Experts of a small language model.
Experts: 128 experts in each of 8 layers, 96 SwiGLU neurons an expert, 8 picks a token, a softmax router.
Below are experts of layer 4 (counted from 0) of a mixture-of-experts language model. Rows are named router (the router's row for the expert), gate (a neuron's input weights, with its number), up (a neuron's input weights, with its number) and show model dimensions 128-255. Each number is 128 + 32 x the weight over its row's rms, rounded and kept within 0 to 255. Numbers have three digits each.
After each expert's rows: "gets" lists some tokens that make up at least twice as much of what it gets as of all text. This comes from a sample of Wikipedia text that the model never trained on. Tokens count by the router's weight.

# expert 93
router:128072102122129113138108063118175096199137141193124097052120113160126090162145135141112127159148127105078097159117142154145149134124096151116133156084151043116162121110139074170167108157097155149120120137117105098128105139117099102111134111109106083102154179142171112155107126184137080106107109134076118119172103129148139147113237071155119151088136117106117056142050092105099150176147
gate0:120142163094124090108139129098129163124122118116176117146156138068163108058183162152082108064152135133087130117175092095083140101130088182136100114118123082150105104155124101156076159152171153119136071097114091096137159097131169207117109169132147107130138108127127142141141138182153094127125154095108056078080133127094157141124106071106097092090111125099147117121154160160145076075154
up0:141029069129130153197152156165098176071132137141124108193096156104097140137128103136060134128101180141149153155133137088172134114130121128104063121112165121140164147100123194164107157123133137120163142146127135176121073141149106059163130077145158103101105185102131106093135077134123131147143067118137123154110161105156082088174159199157169138130126120155144143103131040162170150134150
gets: " to", " from", " of", " in", " into", " for"

# expert 43
router:116132053157101115093153118132152140128131213160114113096115122121152106096129126171114107130138119128089123164122134119094147159119110100163119142134151091144145127127143050165176104168119137141118174120152089138139073121123142107164171125109113097120125154109136083117142160113121141126148114156086092099087106165153083112161139120170143154132130123080067112108089085135145126134078
gate0:139126126119088127155153146201145154151135131144138114125150164159097116152143176071157112139152152093129175115066171103132125131170097142179151100130130133107079104131103150101087152149128072129153157100104088140119132121102151133157144086162140147074131122124150143143143090189140105113128132153090126029120123154138139123125154091102116172124155104069118076121096134132112120127125
up0:137105095214122146136170203157173148125113127143143213117116117063140178120122136084146106097125181110136122121149173078146185068123077146129109151119145147102116122113137145152166098181111129153050136175131107071078131130088146117165180092102149159193115084107095086102112084082118120134050160109184187126123080187054131158071172115106120128142108103123092114117180146181118169200106
gets: "l", "f", "r", "h", "al", "el"

# expert 15
router:143068067180164178096124165152103137143095147116086087144071141143115071169104091127119157142153100141099110105153136099131150136127159130149080151070158103125167115074106156145153139119128101147134162157109091112149072127124151145056177131119107073159114098115148081146137114120162077094118140141070159112177152139113123188086160110127145171117124108146149110052150103086048137162070
gate0:186182164136115134131109145135076136125087177130050178154162171181088160104159064169158085128140085108151145123092133128114156100130170146096136070130094106158132104145110178118102147114130116124117113157200080090128124100120170071110097104107166081096152105142084147208123088130160075060118127152115120140110185127156071166082130135143088139131117144063112141126126138114144122166133
up0:124095151146165137146075143126155093089151097131214073132090123097086162118149136060103146068105098110163099088107064139153109162180128110117084166143179136081108163127189063133157120201102123110067127096066148100125097133157062147142161132137173201061137141113124101092122139108094161132154156136145142112136075112085099159137087088114158105185155076148148132152152100085143203094132
gets: "ing", "ed", "z", "orn", "en", " moved"

# expert 112
router:122081074106164130143089110134175131180129160121071121146097112178039140136169091133153071098061086044053132160086110137104176155121111220132135168118156151150169119153149163127120133108097164123103157098119126140162169145131076142098140137159106127088126132103145096127149110133087150115122078143147140146112103123129073160138144105138084149111090080141157085147084093078085138169087
gate0:170057159090086127084144137124119098123116115110128110134189125080139164152121130157076146098152162132085147121135192085104114088132193077113103094124102091132157131140133099196144139169163116140132164098165099098095092124109181171164096100148208108169087152125137125146114074129131133091155123123152138146131168099088116124121183172148162108166149144130126181132116101126119149129100
up0:045099138128163119077181048160135112177168150146089145122115118122058098124163122147163095079151129166097133140156151140133172058101106142146097120165139108113136105090210150176082106219122182148106145160135182122084077114111149124084128135168090106145148097109137115119117155143141137132162160149082084096084133134120078065055100149179114103142139126138126113159113127119136137151144
gets: " in", " of", " at", " on", " from", " In"

# expert 21
router:124090132147202101150134063155110112128102188204076097131135177132173110176129051129092130169103127139051105087134117160086174122163117152127131121035114111103124136039173130120120134064114132091087127089131134088192128164093092138122141135127058117125091089132077109182104132186110110139158107126143100160173133096175100145111145112082131140097097043110125140072102125126105120121068
gate0:175177183156103123123098073108145158113105124122141149101138156117129086109185129115119099165120101098116077102092170159142138088149068156162061136124109116061166105152174122150149127131122142130133156173129136126061071107121102148188155105106103155189134184182128056146126110085178111132097113119169130092100108131161117170131103101156096082147104084161150159084181102133077220153159
up0:039105076076069114075190158162131113152112150133154118156118151173158150167064136116097154088080109161115138101170117098123135157100098111110209131158147135168112158146113146106083213118135128083185127104167086075158164138119125134093125127097112128115152099129150169177125175141125159144176124103074197162093191139130134091135134155100110110128152148053104069120114114130195038096132
gets: "a", "m", " M", " de", " B", " S"

# expert 47
router:122145043126184143157123142120133098129149166134143148125097177150122119149158111135112151097103133076121172152079087179083160132160146107156135091110129119079137126113172082123109098110113163165076127140143116130142115142168106093123114137161093138109094090182099136132119147092148045058088163119151066114140027146130116158086140137076113049102059128134095096088093116127103064125111
gate0:062132103113158093105119145142155102171119168167105152141117205146098149133098114121163101131130104086093198169111162084114114084128127185134085135110097112138123100179124081183080088094123091149117103106101153070146140125113090198124111110181123113124088148084087089110112116126183088083102120088207138118163135095126114130151130163107081094113149119143189117098126155130104164132078
up0:220092097124103117127146115088134110091110121131158147162127086149163063136112142117098124153149134202162116068157159180087138150097086127071143130150109119147178130071112158101125138171137160117142142106135135168172112079111118103136097161062094083162137080143101142154122131091110187123095100174122100142137167105125215184136124118165125139181175136127106115120083179124180072141153
gets: " S", " P", " L", " C", " N", " T"

# expert 65
router:107142102121101116158127153121138100102049133159088137101138137141133108097155094138053089129121169157121113169060166097110104120145115169177130130097143118138128124149186070086156050136140136124093139164131120126155128134104126132125142063120090154125093158122159098180148131090102157161142103183103171127089123157141105129097130125147124179179123172136142116105076111110110119121079
gate0:087176088116155108124119077111128138093175083097102089125148156166129047167120134098147156079128161089141192176136129164135196140117136150120153175104160148149130090076092092122095115107083135148146097178115147120121135127081159198126136075133122117104096155105141202143089096104134135109180083113114079167136138093097155156150124178142124136126105096071161087220190184084145132161092
up0:148093183133124174145144144120147092120119093163078145065119097106120076078083098119193157093115138172170168129099126109142087142077153139084116145134120113056143103121157151133123146082101097116131109173132127115090102101085170107138110074108154039132099150110091100125107102086139058139140149169083139158136137138165182147172168136095114142157121113148094107105141167146167130165147
gets: "k", "p", " K", "le", " B", "z"

# expert 118
router:138115122105115136101084114141138172166095120142112108110068171144143103170093096162123145148119128161107180086113113137093139130138121173127099192141160065112123045069161157121171128108101196132075111155159069107182075171110140178104144087157081137100115130133113115175072103121132112126085166143083152150147146152156099182057193067097127127133120117146082135105142160130058085115130
gate0:074186130108190146126153082129170162084142161138127171185166153151079145143074093128085126092123160095162099133135102173183142137128118201147142168165137105138155119137176125088111142129086140088204154124122109116099125110109143158079133066067111113101108165100102125089099081088204141097135127138140169102121116184148122175186096092099077156121125103134155159146168080133140110157077
up0:212128142140175115153145078110156108130153081159098118102149156151128151098147145081136093095121143139180138146125138180141127065142139171083063107155173153188091064090130153164165129083159118114127135185153132131080110174192096126136144152149204138132127155142097116152178166119118103135125130137092102050096107112083133073167163189066144085101156153146148150111076151174143219124173
gets: "ra", "ia", "as", "ran", "ian", "re"

# expert 99
router:027145142129147135153071127165126115115101181172115121149103172113134121095092154138111090092087185063133118149130167149149173128169160149118152125123153152093152074126140149140169115148076171208131133130158117119126130150121154073116207077100147151082119103175107129118102109150198097124113070165128088094162088073140066144123122091114049107120109085067084113153077133159148128155137
gate0:100070164119122150113125150180172111129124109135191092183066139122148135189154149122152110123146142149109160094139130154171126097141161143095157087130089137098221121131139145128159121118090134188113158113121115178078142154081096159140149097139114123099071115164103116105096037148120136085084131147119115155136135128131145119122192185135097178146156114160173126138103181117192109138115
up0:123137188120170140143123154110062108168114173176152099190126125151124120124141105139143149094122101109118131122197148132138075185127138111064088114131183082104154141145148094162147112119127163095061176142088159112103191179108096126181112154141116079215169129128093114071074121073138123162115162106127127130171189151101134096154104192163071146122131131145113201136121090115146029180110
gets: " most", " some", " more", "ure", "ance", "ment"

# expert 117
router:124116129123144141134105129130148074153135106152115143080150097129124141152142057123092127146077141111124174154099175192141177100186154124149130162119102087173149097124211076169135072203104159125114130168162094149113138127112119111122122126104116108140086136151095099151121087135131135116105089112125138131169081084143124104054123116134099147103149094077106160129145056127136088152095
gate0:097159116171088105134059141156160096113118150143074045155064151131176185129113175105076145109147155128164079116150083139158081139113179102171160118100091147109142144079137135105157136112114124144156105128173177152134121126144146159152191112131131141119090047150074095113125118117113088096148158147083104138158126107151110147089189155181107111056117174096085139120121126141132088183155
up0:062124122173158186097175151156169107150120120165102119180071097102129125139144103128097131116085145080168160128146158141164058133199169109159124123127087144096106109070102135076127072124141072140142109097104155089142121124184138127141133149164152176127124074138099045130144112064063135113184128116113166123182144098140099166120102218164200106104101133060118123170061146115146128155145
gets: "-", "|", "ary", " -", "ator", ";"

# expert 119
router:121147124135146206114094097149167054109098151147096164111124151128124101139089132152070096143135205160146136169096141114100160153132117140132090137109110107137176122073135057165211117085128119121092115137205121130140125156117101038129124084158088131080141157115090087159082129150125137121093101127103137129155132089144142108151120156107045101135162134075139125119117125086107092122125
gate0:102134150110107116165085108120132103120108114140111123081042147168162125130114119103104079146149105154090142131123147094132102152120107101098173166132108109194146101139120067120085164103151092140061118113075108118135091146140109173112154087052148139177114132139157167134167153225139165146168110080095119126175147158131132167100153136150144128193114137134153071153120157113114133127111
up0:140128112143134073142082115143126129165098180103141120088079125122156098145101096146134125136132164146150156165107119105068118150163136095095102142130116085173137078137124098125047161072170117130118168080134133095087077115196159161097125075097111108127056176116189165135172161187132193091125110087161121168146071169154128150080160129148090124115155134110156079144126125105127136130105
gets: " ", "L", " L", " l", " dr", "LA"

# expert 37
router:136114135107152165093069145155146126120079150152110094092108180138108176166119136115112070149147145164092126095123128150128170124113099127181149152102197152073144121100165122164104152186115131123037141238085096092133065153153156107104132121167140093118139103141112171121124126124142157158168091150080113082137116090117092110117171160132150127102067083126087100156169139070134139151152
gate0:144103140133136112155088092150131136084161099150132106132105184100121140130102123109121092131154159103086139101128093162139205103128135136167102190220110126051105085125153072061181184099138154080147123124135099128106099113118152123183105097174121142126153171144095103168136125157121127095107091147138117123129137101111085004143142145129128147050133101155126068105136152138103131129211
up0:120134144182093168115076109173123111137150123122125159118116094164177112085099202187147116190114138141149127107127132140114117139136138153128127107095138144111176119092109129091164155181114201151149095103124128183150110093062111094113145067140156123117103133188152152158138178157073112119179120120157170141064127130157091140121100121098069156067158150070160150114158122094151133186206
gets: "P", "B", " The", "M", " US", " Best"

# expert 75
router:119101124105125102122110174184124095151122160136068050080147156137135084140112108128081113123072143083121165153141148170087123117157071152123133143136152116141125095110177105147159092122082122139158118093093153110185109118142103091112176147135114129134137107138167137153146123127154052088115090130132149135085064136137131144105134099147125080089101154058177135125124083088095054102121
gate0:098142125144149114131126183095100140134128097162106107125100159149114111116104119098135140050137142112094076104111091135181173160138126167115162174130185157104228139120160114100121095086119084144149161131109140160121123165131128149127182108103137178105102113118193140069115150155108042139041196127092105049124212117104098081134118111106133162182150121127120185169102119137067154125139
up0:199116118046096155086100109157146127129109140143150078154134103161106139181135118106162029113196151117143166132104079099101087139106136088139092056127155127168085141133167158169163124131173174148122101141147136178132122156185170130155128115203116122093112111131078110112118098148137166115152067131105154120133113069130122074151162149162140123104123120187134111119195171142108116100164
gets: "–", "g", "/", "-", "th", "b"

# expert 104
router:096090127117169121058071131169144095146157126122149146136135154205110106153123125153114084107109115080113163139129130118076116122128114194106154134118152133127168152132144119161121093203136143152151140137157124136168115165146073086124155137096121100053100119148126117133151100138197141108123087155147079016137156116151147192133147098107127178113115096080131091053118072088123157153123
gate0:215165163143116111129103118106119081135156107114166138134118058145160136073147099201171129067183148164152178171138125145166133225103127126157123104102115113188133141170151116124077072158150106100136170156127136158121111061086129112110139103120150188115124148106065114123138086167105106088130186185125164124119068149116125153167046114180128119138137137134147137099116147133121122124102
up0:168107101101151097101124066098111141120168166129140139101098154106167208138123155141139126129145103121193103129126132089096112169119175068148138172130141108106190131127133082143126186114109094200082131108148107110112109131112157112098099167129107168097126128091130077174171241170117173157177106163159089153106103095130140088145096132071144151114153066129147137165098095125098176138149
gets: "ed", "ing", "ated", " was", " used", " made"

# expert 97
router:114133096151140136108130074164173085132144176132128156136071144141089135141154120134084119113099134122034085132132141225163118114131144124180122118150166103113137087140181105159165099116130130110091155130078118124141072189122139132083147151093129081141112098150069106131106106210159121047126076124104081108129103135176118128140135124174123110140075124122145090146160111099153138172129
gate0:102087159063107078137121073157143082080142077146154126156068108132123098104126120114098130079202113132080081166155160110137043145173097078145105161117127161125175092087179105149127166150139154151089104112037148109091120102154125094081139082114156082090107129125164207114141127122100069110184131101114142150113089136163221123115111113190141133135095157131157113176136073181133138091071
up0:133152112086121095186119082182144040055164104196119124157115100198141125144083138092157105129141128112137126194128081116138051133117155149134109123093117097167174068113169124154154167097132136104152138131170158129073149133121107110154132063101109145115191166115068169099139097144127169114145124159110157118147106154075177156086155103158124126128084158195158072142107140109087170136074
gets: "ep", "op", "own", " own", " The", " sat"

# expert 113
router:130088103161152186181152108141106108161105130119080125127110131105134076136098140166104043151178107093110130156094097112146127147118136114189089138147102092146199118069175105111156083137119122137123140131089067134122114179176125098018187145172049144164153130112124079163129126143172114121119138144126127109135122136157088070123166089088134124130112120110088146121118145114061167111092
gate0:172141085146139127092148119143134095178144163105118116074130074063098098145117099146141149138152078171093140132145114112112192103133147126155117169102152149162141113138101068118091146249124140151140183154157110131093088124131097120139156117119123143162177078086157087110080168128163056119145143177161082052168125150142112199151106154101114140065146126171134163078135145151108110141125
up0:103141126129128167098139114140114173119170185117122170140103096076089157149160177141064127113110163108148126236111137069111114156094136147153053074139122108114132174110073114125129171131114094115119156146115125107108152063200150116152164198087133143128177142192093118140125042123152121140215107105192124124122064123149104148115130090108192161156112168134123162125138072143119143094155
gets: "h", "b", " B", "f", "H", " H"

# expert 56
router:087158101091142154121121169176127128095064087123073065110085107193160123151140090172079159140107109146017127145104174132093089135174076113158105164194108118117159151138111112142144142198081165169093144086189069101178117154120101147095185087115141178126040100150137075137105121155146140143040115115122111074105144156184080191104150146126095141108089131130101097064088119088105132121146
gate0:160158108090135186130117115152155101129108141124105125161133134169169128155178152093130103139104101122134153141127096114086125140113159156165191114123139160099137138100122097154131103110098175091069171130094103043142154137169082110138109131100139152143156124125109128148154113131142154116140152105068162128180142129143166059199157128124108112107124123169123106194142136137167089122169
up0:193101207115152094145079122090092119138118116083116124124164172119114143132156118164135121081105106128132161152136099156160141100084173121167127081114115150141124152116121197103155131147143143122200122145131139111102143110097131110112157159131092180156093149122121091168137125119137154098070134148147099095125119193181096147173113137120104073121037165115173098121164141117130106200134
gets: "i", "a", "ia", "us", "y", "z"

# expert 84
router:103120112144207171118055113161138091149123165180151112089156162145093127135077083158097160101120159113150166128106165152132118150144106190117102147152223084137161095096168091175090063204143141161131093176172071122090039109170058144106199113118122135051140140135117123176162131097121097114140137073129152101142131113112109084158134110120178136190122085143119132095159113151160105100140
gate0:158163156174136110148149147107176093121119112169187125073119125159166095169134113129184155145093120152134118195122092110126145123165124133176149093153139146119176105104125116118131158060128168107129121095157123109110175106140086140167120142181175159130141137151122078165135133121125141116165138099092123123132123111104134164098133206134141108097197082077078151100118110082123066100131
up0:094128134145138097130162157114161123118125096142187134077138097138175100188134153153147159189143083108138127161152119100140120159143085129190129089164119099149193172074131090075092156070165167123165100111161120095117133130128105172180104158144137176098125147175082076168152159102146165117182120095153144171136113139134154163161145160145147134134158106035122123091088107077085066125166
gets: "ed", "ated", " for", "able", "aged", " known"

# expert 30
router:111150065160141122126109023144212152141107102125131115146124107196091115119131145165128063166132135102124150180138141162090103113150097131147145143100108128083110173117177079119193142093088161180072171161075135133175145162122098134086134120048131144138141076169127145143110111135097159139108110076145078114163040080134158148073189096136121128137094137088124056100147103054106127126143
gate0:136113154128133111158124169156154177064077091174116123137150084099133090104106126129122157136093105132127122102127072112144121109119156108134121096137205093142150096118194100059066138220128151144104137080127069131102200126168111096131141118120161132180116088122110142125160117116078100116118131091096089095095062169121122123109139069132075118106102175072108149147070181084090109117148
up0:123129136171179122124174070135120110143170093071111108135084113145158138102177131098138142076142146184096106143163104109147186144079160127124160174129105162187143148157174127113159134142117169057138135143039197134144102159110152159146143136184151135133076116110092184122171127108172159182150096180148163183071114113066134173135146144060150110134111085154167113130110085119172177152105
gets: " to", " by", " from", "ne", " not", " with"

# expert 8
router:102123106132127140068059121146110109129122167110128167102144119126115177109110088119071139155107197059047096124142138130057107141162137178146156133121149133113134119094131056161155072137102132133142105140153105126171151174084163106130128137122138081093113151169125106149083119110112130110107124124097137103123156122147152143126157103132166116073120141099164117041067128101089127122136
gate0:157084132063157138086131133115098142074132152156193071109110183177117087134146111125101119117126168187179147151117157115097122105202080145062126148127120190157124114145107132177141076114177206130138101167129086161081166131150128158145108147150149150108141096166063143156107102149090119174088185145136153135135083083105112083146130086150142118126143139145127126087171147102110135180171
up0:117115168193155071112078135112171112100149085171101131129109168076122103102126165105137128111152105090075152125119148171107146186118086145187122143162175122101130128125105137164158149125171192122070144103160117097141145129108109117100132147144118149058190205106132088106134100177044140092136125104139149151148085118129161089144152144138131133089164100105086124189163164140105107154116
gets: "/", " –", "t", " -", "m", "f"

# expert 68
router:045099093076162113161112172117140113102129096186120123117091109111169101119140060133103085095136123073084151112110125177164131124161152129157080119133135135119129141094151068123132093121120146137074149102174108092121102120176125079132150122112124139163091135151100143131103149113112140112050150143131097105135115143160101129138156069049181135065094073079143128131114111153115106093111
gate0:113083104105140108140079123162135077113099120111084081080120171118143133145089123165126132137142136119157105090124125180158123140096175148167100152128135134090119093073166135114064140124133119145150167172126130096122137131116131060120152149192122150179195161136095132098104129123176071127116049138122176131127149091185089105174129140088156118085144109152094192115132161133058107159148
up0:116198177142112088093168156109112170106177128151184164150153083141096149121141134109096101109120115079101122213139138066085095113154091125158149142141138092158125144151085113097192118108092104113118113069116137155124102154106090141152096115056167130100029130088172127173148108153129152069165174146166089157124100151128141181037160153088051169167128143129107122126078084128188133156101
gets: " D", "D", " R", " F", "R", " C"

# expert 101
router:083123170075118158175173135126142143149168098133151092105106154184091118106126130188110121094172116087113111172126178194108146159142137179128099110145185116139147130094170147153138108177130143137132120125075065187123111112130058086119163069087153095066148143145180090112105139114103135124125164141139145114143078141134112140134111088148115144126058111143151139110084098171156067186107
gate0:135177067128150092050122123138118161150062104155096101116134126124082186123120199114161125125044129118075107115065117113149111126168101045121188161170141127081153128240163113171120090112198154105139160131173107117144074133147207173198159141114168118075108107126114153127089119142117122143098138141144121148153124160129139131095086112144074097101142143111140110041104155167117119144148
up0:112129170182106116179133143118116083067114091094118165140101111137162078106116129102155085171127087193149153127148171142076104175086071162082081096146111169144108105110110146088080153104101105102086147165105168111099047084114072165144072136122124154202149148138116098082113153152142080133140140083170095073103100139115193097126138166162121127129121169148130085150123071133150131101150
gets: " on", " On", "On", " by", " off", " down"

# expert 62
router:086113114108113094139075166226102115111163124186100185124139142109100108122103046175071119096116125128086140156105130150063151089168154127169049140066141120161147089099130125104146115173120132123138119139166135103125097124181128119094091114113127159100098108132118173151097120125112146105119084125142136145158113096137132164067129068058112108127112067162159124121119105164095152120100
gate0:079142078166162086094156071138141108149142083123086166159119198139088131151156122149093118149150166069182155090112128105118129086112182118148164073082154089104122048131129032132127117173204132141136089146157146109140093120067153109108111188117111084194164113092103101090104085248072186078159122138187164157123107135164141155134182110108061116103095120161133041154189131126090167164132
up0:124137113167170081118115129151126155129138126117109111160126151150132155093184112156121122150142111105146147112144109152098142058143182092144168131065163131135164081121126058118132134149189149117155101126207172124130099053141178099107042142106129134158164118074085128125118110212076160135112123114121159200061100116170135141176066119149091128161148136135136081124132084103099148104120
gets: "-", "=", "^{", "_{", "|", " ("

# expert 4
router:055045132188128139140060135147111142089102151129069102154093136153158106156090048142104139123152130117126120102145167088154111091143143133129068144119109097118171128069089141146136125151099113129098099170135094147144107126127131120114134086148100124151089135125159090214123118129123143082123066134071137054154127088164152179079169088067138083128131140142173073105150144116075132148130
gate0:135086122129110135137150098097066121150096120114162255054132124120122094095109171135102117158143173133108127111112211123178112137142144129119190145144167106150074097138143072085141146154154134120119128133061070133130104108156147180170138107105105120174174125125127145145140102159118087105061113161122140115125129148113109140162143105143135138173211086154175163201181109081119050046157
up0:189110142147138174092155098113106179143142097179164158095136113117121151176169120123109121102098123145127146119157118152127146127113106097091156148121106116156164157079138166138099147130135127135141097116159164144112161163195104119179126135143116157053123088119161130120112152168190120133131091076119129124163146102138168154125131165144113227178121119081055143106155120142123178106132
gets: "E", "O", "I", "N", "P", "V"

# expert 17
router:134141103088185133148072071104129101165155109154093129118125163143114157144079137158120133146142155082128145159115163179137184132167149145108096208182160029120162078077157145111166091112107142156108150145112124148169142147174063135092157161161124138060132112214103108126140090170163082078093121154057109126202170135131165125133146136082130116122039148126094110095174152102032147147126
gate0:087123129108091135148082122152159140103122150114140189161168138141143124093146101106117114158093143083164155121124178145136095128150172118096101153135106142126148172142128132134081095083069192100137124158112131156183137129094132192158082111068149170119099116201118131061187150181141167110107142168161092105123167134120111132095123173083160107170082199146147126127132088152120176100149
up0:115168127097085122126160139140139052107066156067148140141106159103149102091121124158130139100159157096083143092099122158218103121119148107102075111103150137055069129118145177126193099137053141118133132053100127141110172128151057101153073149102111112128110141181098096110108179182155122058129181136176121142162098129147128125177138124086138182154149130209131106112120181167100182133110
gets: "id", ":", "il", ";", " No", "ad"

# expert 22
router:108132123156107113160055151200150121099061116117095087127133092097059091167104123131072164115140167103126112148110147177130156114163133125163128163098179085103176088092159174224139066158084137158120111144178144141159082149160132123128112105120115046085091140130028133153138106137172106098134142124147124134082147145127086138130159121150135115143116127098101114095115129118076037109160
gate0:118127154127108088112103193167099096091191095165120117123128168095168165146138109101169123131159118066091137124103147109108037139186168120124072141162131079207149113193172090138123112128114148181170122063138123087156199180081132185111143166127156152145125158155111191117169119115082122177065130130140079148185175154118102095151107155125112097117118107114125097211095057097128119156111
up0:124114124096054118135163118204137084163183095112132111106158181161150145142136120149073151135162106120133162094052133095204064075144124070101085108147090093091090160103146122132137170147124187191128125092127197110127177144101128107115155106121114096120143149146085134148150119092132080067095136071151089125160134120140152104145149150140127093154141117157158171177070120058180105093181
gets: "ial", "ent", "–", "-", "vent", "ical"

# expert 29
router:104099113145141132110153133149116139139067110150119103154115082171127085139107067203100138075168154131129167096144195125128217019118127134107109171146123104115147110093110161149138126127101099185082122102124124161144167191175115149108124140116122100170047122105153089112092065145116107140102131178090153071113084100127112185055092129089109156090056147166109117099131126092059123148096
gate0:193115104096127121143134134133133109174063132094123094208159111081140114143139121169108137131130118111124066149111136106108112090123149135081133111172141079086138112158124061132144131126200084130130163103144142118149114134152148121120146110100167139101149109097125091181045119165157173116143112190099050119123117116068198158126169140073116115140149103208144132117153098169144127105085
up0:113083131181055190088189196129112068121089143130087155112151125138089157151078119077062138067165118170114137153154102156101121135123159125189159131099139125138138147161098136139127133108062115161110163145189138093165146127091117140165128102130162105099043079137141118117112154114175143111132152166140134112157176132134068164153114183119150140138057146131176122050116104207132102113106
gets: "an", "i", "man", "n", "ay", "rian"

# expert 48
router:144124068132172162111097142176137116120146132097152124113074110161119109188119146131109135117084137118094108150130130127108117094156125160155065152134138071166141102157122073081133108168109176152085156130183066092117113109117080121114139110159095118109099118114114133123109097139141154076099105163139083064115100152196017151097151126082126116083098129186162128065037080089156150119125
gate0:106144147126119156079098172149133140123162064124159105194165092160103086134105121147086108099168079105138152148122122129119183139089158120084151108048197122130154090146106163126120148158141094084108096135097147131124078186089149120165154096132153152100132075140159090127162174139118124165116151131173145109096094142135080120143147104129099076135143082135174137125145125112176139123159
up0:139099111089101065133137155137169138131116176149130147087114186120116053101136106119151165133095192155121138122138158145116124107144126164147106127203116145091152134129162102126096109094125113132124130135161114105143174091159090160120137164135078121145137189068122071153139107109135151107107146112104145169119157146081168120166117147071124089138085138168153076088155152098141156147080
gets: "ae", "a", "us", "ia", "is", "i"

# expert 82
router:110118144152181133169111081132133106154073136154068109164134155108114105132126082154082095151152080079114069116135161100132136123119139136047080109082186128156145136095158114134193105142144104132107093167081075098105062177147091127098172128161133074106155132136152066187138142139149078158098107170134134102200154100145080135152139122120094132096114135102149142157125141084104158110129
gate0:127138157144130095104126158122119128037133141160146150131109105160113056097122123147165110138138099176077108166116150093129141149125133173187154111115101185164164085150164091110133117168120172148117143067098096080074150128105101109138117125099072102172123171167098149169181080100081178106128199131095135133128138122156108100145123103131196140153142098108133082173151145101142082118084
up0:115140160176138132136148178124149082063157144188101134133152136133113110114115125130145141199141121192088078135136106113125151106146113146112157107131093169133139131130191096083139154156140150163096130109093098101093121139087083127119135147149115110157123155153117112121139074131076131085123164115084078095161091077127112149132109058176130136148129127122153092170190154080177083092081
gets: "e", "E", "S", "}", "W", "T"

# expert 20
router:142077067140128122137091132171135105123043112133100091123117127196127137101145131190089152141129128167129159188075199168109161063121116125123125149147166094163159121134123069176128099176119122214059094092100123124123106142128092143131166101150127092108073059118123160171091115127163123127087136108139071068112148091126030215126151090118114126107095149077138100116095104085104111124081
gate0:172156134134109135108153122151161091135183120140102149114184107098111175128113115109124138148151144112091115158142142212118190110197100149114157099148091098168141170101239096060172078157087147096123091100079133132185147184120104139150121125180203165072142129133128148060126109118166116129155151184107145099146146134137103092088141119202073142155164116132086098120112108152133154161120
up0:100122054170189127142133154157162191168138140089204107166138103145143201124097092116118107195066076105139096113148146172104097102168098162097154106114179103193171138143158162127158105130179107140143121146142139106157123162134152165214072103122150120115083158105115140138133085121159107067140118178092132108162149087107104094111202099068089130084139061085148123105119137100053098176125
gets: "ian", "ai", "ak", "a", "an", "ar"

# expert 46
router:120120137123184119086101166164118106139099136131155099106149139116052117090134119173111113158088140123130152100152138146145112134131155133119124128159193084100165118063119141175101101171158141127139158154207108149140105158150123100091155141081141088070116139152045097126117115191184095103108114186114115090145106130161127155161115089095132114107150128133097160025108114121113014145147
gate0:091128079172097152113103150185223127085129141138154106081199107123104108147074126079107154169131145080160137174128152085123139123140117108149089140116109120116135101141115105172115101140111140120062135099114156062138147128121095093153116133163109131108149142164073141113132165117117055097176141174155091078089143089101093103106114103128093136101057141136154105163148204148155156143122
up0:121076157142159106151148164142079101170104126117150131097135146177130140139171163132124116185114113115169054145133090133090128121139107153110104183200186111146141140095086127151121119110150135175138060162096097197135178109122101081180131158114107107045138090189105123160102150151106115083170144133151077110103142067147123122105141109097099110152122130177065128080128160142150085117210
gets: "ed", "\"", "ing", " released", " won", "ated"

# expert 10
router:134128105112146123100143067183127115113155129138083143126100169135134137147122165105110086084079180090122158177067122165057141133154116126104122149101116116094163074183135107117170079121116170133095154178123086166105126212138127090088140095087150163111089109119124131134037082117187139114109141135133130099123031143160102136079125141135117060112089097078115105088121048085139155157094
gate0:135211133182159196129102097113097074071117097106110213133123131044089133158175120138147145164126109102099161041104174124090131109189150153126179117112165136200168091145166136120127140160133155120138073123108139129139174144109118102162129147127099118168114119130150137097093116151150095151138144126143127126167151143133090193136127126067124037096096089138094098123047189084101119130169
up0:136136148169136156174130123135090122094108125135154131132107145116142131183136106115168147161116063069081149057137149094083127187132134089128149141138152101160187161127132157115161112184149168133083078154131141101138125159093110156143144181118139130119129089153150151101132069120089079134106089132155122142138162131166113169103128160107138102128078115148084123114102178099103132160122
gets: " well", " two", " all", " three", " both", " those"